From a checkpoint of a small mixture-of-experts model trained on Wikipedia: 42.2M parameters.
Below are experts of layer 2 (counted from 0) of a mixture-of-experts language model. Rows are named router (the router's row for the expert), gate (a neuron's input weights, with its number), up (a neuron's input weights, with its number) and show model dimensions 64-127. Each number is 128 + 24 x the weight over its row's rms, rounded and kept within 0 to 255. Numbers have three digits each.
After each expert's rows: "gets" lists some tokens that make up at least twice as much of what it gets as of all text. This comes from a sample of Wikipedia text that the model never trained on. Tokens count by the router's weight.

# expert 4
router:116161084097107089127102109124120151152117164123146137164126141118160114104126150164156143096089146134167104092125137106136142056142129178100109085139128103144147084130122130112146127126133144
gate0:123159125134098116117185121139165147156121151064172160126131121131148113123117082093116125094104133140092113146148108100153165130153136145102144113172151127100115122168149119107189100100167134
up0:145081152175088133106121161163154106150145133087122159137085114114101116113093143117095116145143124117162142102150096167131148096116145123126094136142112135124133061125133110154096156115128137
gate1:138096154112146106126159119143142141127146125163215144128149105105111099129144085115147136132113108062125103084126141118150116102135109148135103137112143158173140100183121142119121102145168122
up1:097089088126148103115098099125086109155114157136152156118130138145129115131142134106096138133113149111139142121120130087149080195139141151122135137115122121114120131125165149168116104142215123
gate2:123108132119107144141118117124153127134078162068127086156092112163121103140145123127184127096119128100108074130121109163125123146174091126173161155118080119094105115077162143073168106104134124
up2:089151116152166134123109085127127142115147120166096140120171134120152126113118115091073173148125109122120080102139129126127070107107108090157129146174132122143155142136116111142145141121112099
gets: "h", " with", " f", " m", "est", " t"

# expert 2
router:147114106109099144104122137125172116126126146114136126146131133151179126153131106087105115156128143139089093115129104087109151151130129139155113192122128134140145148106123113114113135140109117
gate1:096105117131148121116110103129112108105104150173110145130151143143103162151156084133150146149141138144170134145130175106114085123081130137140110110130161124090107135126144157101136091125168122
up1:118128164118122129088120127153120103119154110156134135133115124144158158122120144138098167156151159105093137146164141118148144113128141135128097095139174189109146101133172094124113118105115119
gate2:137136119110120167144092112157101119107149107135168088123129129096114118103182156130151118114132126116113158105115132184124164177116132127155134131121117145125147144158114101114162135172146136
up2:083132134154109123081151151106136129139132150080092149132130120136143167114088122152123134141128133120122085153124086083091120137138153102137131121120132136150081092133111145166106141084134156
gate3:103137129074097108160166125127128160100119128128114145152116098141126108106121125153126128136137116160121155146110159156125148148146119151140123125100112121164119141154117125171161155120132077
up3:128156146124150143092119154086098158153128111130142119103107122127122079151110113112153148114131119117127122081120111162129157160101147118153101173184111125087102148146133095096096152136125116
gets: "on", "–", "en", "-", "20", " "

# expert 12
router:089116094147124156158140126111136146086198133155114109094143144122140115136124132119137114169112105115150132094149113126135101134099106124166142123137159149156121151102136140153084154127134153
gate1:101122140164168126110161145128155172148172116156098144102111124093082121188119145088140116152138119126150116095130115110133124135117184119162116122121098116165114128125133140151128091143103149
up1:122134157148144136138122112151124145104140157169122136088163106128155125122131169077138128115131127174121133158129131086114149151121166150170074148160132132166133122134110105116092118112127140
gate2:121122126096152117139110151155125147127101129106149151104095104108135093138181121115158141132107095127103105105172136148136152170126097166122124150124078108116162147144130125184114133100116135
up2:108080105171138100155173158136127138118104122154162115142124106101115096160144092072164145126126118152081149143165118106102094148150130124147145099092141140098155142126128140146108135120139145
gate3:115109155151117153112104099154137142133166104095137130111116121129126141115128112093104126124097162108170119144121120111115143100114138131107096141113152117190127085173095082126117112138122101
up3:115129128143142102134147130120124131142115159143099166130153150145151126145137112159127115138100151123088092111097138171122124120110141156152125049125139103123149119094181132125117150125114129
gets: " W", "R", " St", "C", "S", " st"

# expert 0
router:137124115110126120150057127117146166135123095119107115075140119110100147107161127117123128105143147151090144187133159179143139121133123130123153140142077121170157119108126150169118197103119134
gate0:111107139163131174162139135094159138164148113111090109109135196128131114145112106122144156139111129076137145156094128107110160114098135084137154093125144106146109122105124148144129042114140139
up0:148101138152148103138163106144101091111124141144113136126179103099124095096124133139089115118167133137142160080175111107091115097169179164093146101121100157143117117141115086155117127133118112
gate1:124141164136158076121131137132121123133117128100157112101130097136144095101155098135122147160170158132136106113137124143126140131116113168128123124089101142193184143107107130136147136112103148
up1:135139142113144178101127119133128116176115106137106104141134153098144146110116121088125149155164094154144153184167089094122147110132161124156142149147115118081088114092125165112130121117117120
gate2:122149128158167139149104166112118144115125101119140076115136103139080060138153103124146140109133111177142152134187142154143171102142108088120137134130121128167105093143096128125102161148097136
up2:106144138125106158096141120120056088111093143094112126114156103100076111159136145142095126137113138135142056116130114119076124135137083093123125153134153102148129119159119124104156133119128142
gets: "er", "c", "b", "l", "ar", "p"

# expert 10
router:125116109111136122132127116144132097181122125140141145142134105142140134132102157162127140146147133121128129133128075164113143111143158116118134178103138139141123112092127092131130098141109193
gate1:129145144129137137155126121103152143157108127153130080110118139161135103170108116147110139144118120114100153119078121112164143106114141140113130172136138096153115108108114115124108189117153094
up1:104110136139127105116148146119120143110139150113139119092169162143140146145156114141113094151126080156119128123174089119090153175110124128130178102154115089164159120129116129119116125131162098
gate2:155109128114140085126141114106114155165082140116137125088121144145117182187117127137153125143138181124102105138115077112097113146106137159114123106100163153155080087157156111140138114093151131
up2:129139118097084105136123112081088109132145132154136145131135181133110128143118099048105169151113160076124127143133128124087123111153123141125123142106155110118133127131111117104149132130139124
gate3:107150090130113101122134146112125119141131135127127121146117106096143124143106147089135140132129102173151144129162082147103132145149126135099143127157154139090118131144133155126133112133153123
up3:123104136136186107160126150166109119133111146166132153121170133152081129121143069139118127094112139119111135131107134158134160128099144127138105129122142107124163126103171138151143144133087136
gets: "al", " he", " I", " He", "um", "ter"

# expert 5
router:145145100154133151184163100076120118123137118148131097145116135142079102136150129113135152142091165106135133128102144155142075123125117145131121119134125135100150132135149192170129129114158102
gate1:151135092159158113150173124141144111121116108134130137154121084121120085148129164117102103113099156119162159117096175129143103143104105095140126105169120115148122120106115144136153106126161135
up1:190135080151135103107118135105144137138138085166185133119156123122187119124127106135123143141134144140166173141130116126121157160091138125130138084124106162097181115147132159111136118132119160
gate2:179120161174146131202092104104122156118136124130150111093128129099075142094148148125152130154156172110166117072103090108121143152130136126136149185162145099145133141086133107148121113151117142
up2:163115173133148161165157120144114093110112132109152084113131147128119086127142122168140138147143104092147142096106158124103138140122132102160140126140124127141138097133086118121119127103125153
gate3:166158140114085122134162135131129105118112129067088086147138167178139143126127125134124107131124119104110121145136132156128146094151121110123122116158135126152078113126139124130191125120192121
up3:151081145128161138100137134156119146151125134153127093124144121118140086141145107142095123118128109120129170137120127101104143180103122105131155128101128148157158135152149121133105139104141132
gets: " L", " B", " S", " D", " C", " G"

# expert 7
router:102096089088074148138153174156189120156144106136138142182133146127097157126104125120098127129112145091148149139149105090105138170151135140150078101113093144128148117142112093151128142130148113
gate1:096100149114118093160139127117106107138118121143143109119105164166119122184087141141112135076069185126089105130085154152140164140164121176126132142143137145131177158101128143153131145133108110
up1:130125137146141100145079113132121130169177142109115145134099151117119129118119139170136124170124138153131168141171196120120148154121109160123109133186071154151126142117107142106127110162131125
gate2:125109138163124103126142156154144121101121093091128139139117120120138154093151112115114167141121142135121161159126138107139116139086105160104167155118147159091081090196139135120100163155112143
up2:104122136140115111128096155128126133168143123094113145184138091120149134071121103161096163156094149101110201125109153093141110122113097142118149135121128156133131112171128126177134176166136121
gate3:122105148110144100156113135148133112111134096132185125147132132146142092128153121107186124153130151113108101108135146121124140098164132110170143118156129096160137156154142145147140161138141106
up3:133119122125139147153148120082133111101116120170134105171101114126116148135127162112078114109123108141104124129089097115113135162142116134096117147160106146105138118162130147123118091132122123
gets: " ", " (", " was", " is", " on", "20"

# expert 8
router:133133130165120132112155094137122121118126166123151133110143142126099137122094128118103177088140113115128094119148153099123117144109160118122125125132148118145083127102145154123152077126099150
gate1:135107163137150115094117127144124093164117163127159137132142129155122159132137108115123133129101098116144092163144113147142117091122126150157138121111138148103145134146167143155102112144141109
up1:127108102098165155167147146102139126127136137107130119127128122128198128094093184131114116156147134151151106091144127177129118123099141119175146102137127142138120113119112112138135153097132135
gate2:108134099143165152161137143187126151098123113128151131135085142095149108160096145106099143138120119181098106149123155125156083155139171110121131091123128137149116135125111122139177138156120144
up2:128126103127112109124107114137112125108115113102126097147095160142167140174111135128120121133105091142162168150119136092141103118124123127118132132149103108112146135114170138077123136187139091
gate3:109145153122112140179181135149120084119108139137117117090114150167134101090123077089140131128142148085093124117074130134166135140159120116114157121128160138082104145134085143142152151138114145
up3:143103153122184143088087119131125132129089113115157154126122145120103141140155127120162147135135111146130113146135096119116153102122082081163108155123160110133108084136153106142084115103108177
gets: "u", "e", "el", "z", "am", "o"

# expert 13
router:120113134128115123120097090151110126133142128133107120117142134122184156122090146131130135137130158105110134114125094132092139095130181123131111117135147114123148129138091111151174095128127129
gate1:137167132125176151111125172180136113108145142091113123137152128141154091135173104143093127113118104112120125097156138108146147119094141122107141084123134082087102140155153140186142111186110142
up1:136084143136146136095105108132107132104124083128131137122171141126129089127147072125104166121119146143115181116182101137152150112166084107105127133101104133099134140127148137077127134116172079
gate2:166113140159153140109108170123110103135125166129110157100126166146099123152145098108156108124161130155104148110116058159130158134130129158101113127093146152143161121165136098124151128134129114
up2:135146111084129121157120101103133098130117063153146135125119094144150138091107150166125131150122106140167136114079149138117085162151085080147177151121093085129119126126144117083123160108095123
gate3:106087107117170160113127105127137073094102162169146110126095156102159142157136131081091100135114140116132148119149126135175131158116136134189104114134089134124121170128140141134148146158140114
up3:127142103134080123158124135137138175128150112085114148115148096155134144101152135164160171132115107129137115121092135077084116125120113154107126162128147145115154102116092116116087112129128135
gets: " |", ",", " and", "|", " |\n", "\n"

# expert 15
router:138166170137124163129112164134095121129119108103088152101089138136157115134108119120132175117137129125146082116113143149118143097132090095105130123111146110141070129128094109083099156131127114
gate1:185128105124124120124122149094132153109138096143130144124110156149143133155132099102129101085115113102115114135126103085136131132146117162104118140166088127166153195098131130112176151146166121
up1:090146145102144130136158155103143129092140123123108126159134121147120141157113135126125099099152110123120152169112125135111114102124152121129128163129169169104087118177105090139108168108126115
gate2:110121119161112130115095139119128150088137103129102152146148151065124101114118122124147125155166110102113160176142136134077180122148151113090108118103160081168112137125128135104120122105138123
up2:128117131094149121133122095152122128170119146141143141123133131119128140095179126132123106094116141110125165129117155125116126141177107087128126115161130101126161102120158133147142114114079113
gate3:136130131124083133108118128095089126130078113124102138122095142128121126124103159133095161137184095196143158103128164164163138134137110145146149117135105107184117128131128135098139175172144134
up3:094127118114142104111123120117139117180099141143055157117130129128105133131126121173120135093130117159113100165181129122115111132152194084099108120103143151142096124110159142152074109088159124
gets: "i", "a", "us", "as", "is", "o"

# expert 1
router:151103133083112141108136132120097105127052156129123095133131100126124129116113202113113063143137118134133144062112124134120126139169140144103134106156125180103122129158145120138133112120152115
gate0:168161161147137074113122092144134151120145167097122081153115129109145118101153101162125155111133116153108097114128109141131171097132125111085102145135153182161154188130152146111120106142105118
up0:136095129131158091128139120116113110136123126136125141151107115088153137125124131115112109152140137127126145126147172116100132132151129144107158090098110126129138127145143125163133183107126115
gate1:129130151134096120126091188152100156145139111125162110104095142130081114126085097121144139116127168139141157093157104139106111096079126123124110072100151108107110105131085115160116114148157096
up1:162090111136132124121128157145134133138115168138131140113141147173128097094152101133113116096128089146138126106125128129144182144161104141122091119118126079143135134141109112169124117091142099
gate2:107095079111145131131082157110176146135104153170117114146168127108139134148114142094135116140176152131114092155173136134135112121121165133082121121172156178112136158152132117143121138134088100
up2:136129146142108157160110118156094121098124128103134117129109129100135125169119118104153108149134127118117175165170087102119163109102168127109130106092139078121138134111125137115179109124149100
gets: " the", " a", " to", " The", "'s", " his"

# expert 6
router:156081129144162077114140142138105130130138119101148133139114143072074131123161089152161106075135131161089121163116121140139098143109115131119158149140171158139147104086138088109157082123125097
gate1:098095112125118152124147119127076119115121144138114106137101136149088152078151126136125112086139160158106137124097104124113118137119105145137114138151135190117124124121132147133149161150111109
up1:148126109153093139117195124120096137138104109135090123124108163134110123128139125139111141078131121131098108129136146088124115100141124111102150130125182133128144118138151113132122160148142140
gate2:158120141172144116153131128075140161103150111147096139173111099132080115140140104169096125131060134146135117129142087114164159116144143148088107131129132162109157163157112124125164078079091120
up2:133125118146144127153108106073117121094095155128139121177143140142146155114137114143132124141118130158111115132180144169135110139144110156139121125055092154107133151121159127128123105087138130
gate3:123101168128075148136120149143120189148116116156122094169152134099110168143151106118128147160117164119122090128113160103142148096121136130104159128133140111122114122137117132100143136123110132
up3:113135143105102167088130173150105139115120153129117119155119120102091113078141108135117131138076137160121153137118166126133179163086130095132082142137118133151099139119088160126126067166118160
gets: " of", " by", " from", "ul", "ess", "19"

# expert 9
router:115131159157177109088131114100129132139165124102107100141155074155110118136143085134117165126143127173147158150120106141134182114126094113135136119127138112097113136154068139132160119103145141
gate1:105141136096159146173138097140095145127088138187106132148147102144110111125148111130121113126163089100134130126122161139096123156139065121144124113138088156163165156134142128142137117163123113
up1:147151138175124112118151131110141131149126099150133143141162118117151193133080114094124128138084135146127094169142140123152126110116096150137112114066110119125141106112156115091119135145152130
gate2:111120121117126140117120106112102124156128155104123120126115123080124138128134135143099146133140132170067129111173148164120154101129116128107135132155113104149147103149082106137146141131155135
up2:144095094163108157119110134133148078162133158146150099143116161076121128118134131168109113141096158129129125086136107161103112132140116113121099119165099133159112146097109138105119096117163170
gate3:137077128122175139139111162117093137135122148135121162136158141118131155162146107100136111128130129065150110137090094109146120117125121099118102077166128146114143110087122103122135078123164126
up3:126104109155111144140121138146080126166131153135131109114141143141147121150135109069153114162141124120113110130060093139154147121121128108109114117154101133075120087129157073125120123136142157
gets: ".", "s", ")", "es", "y", "ing"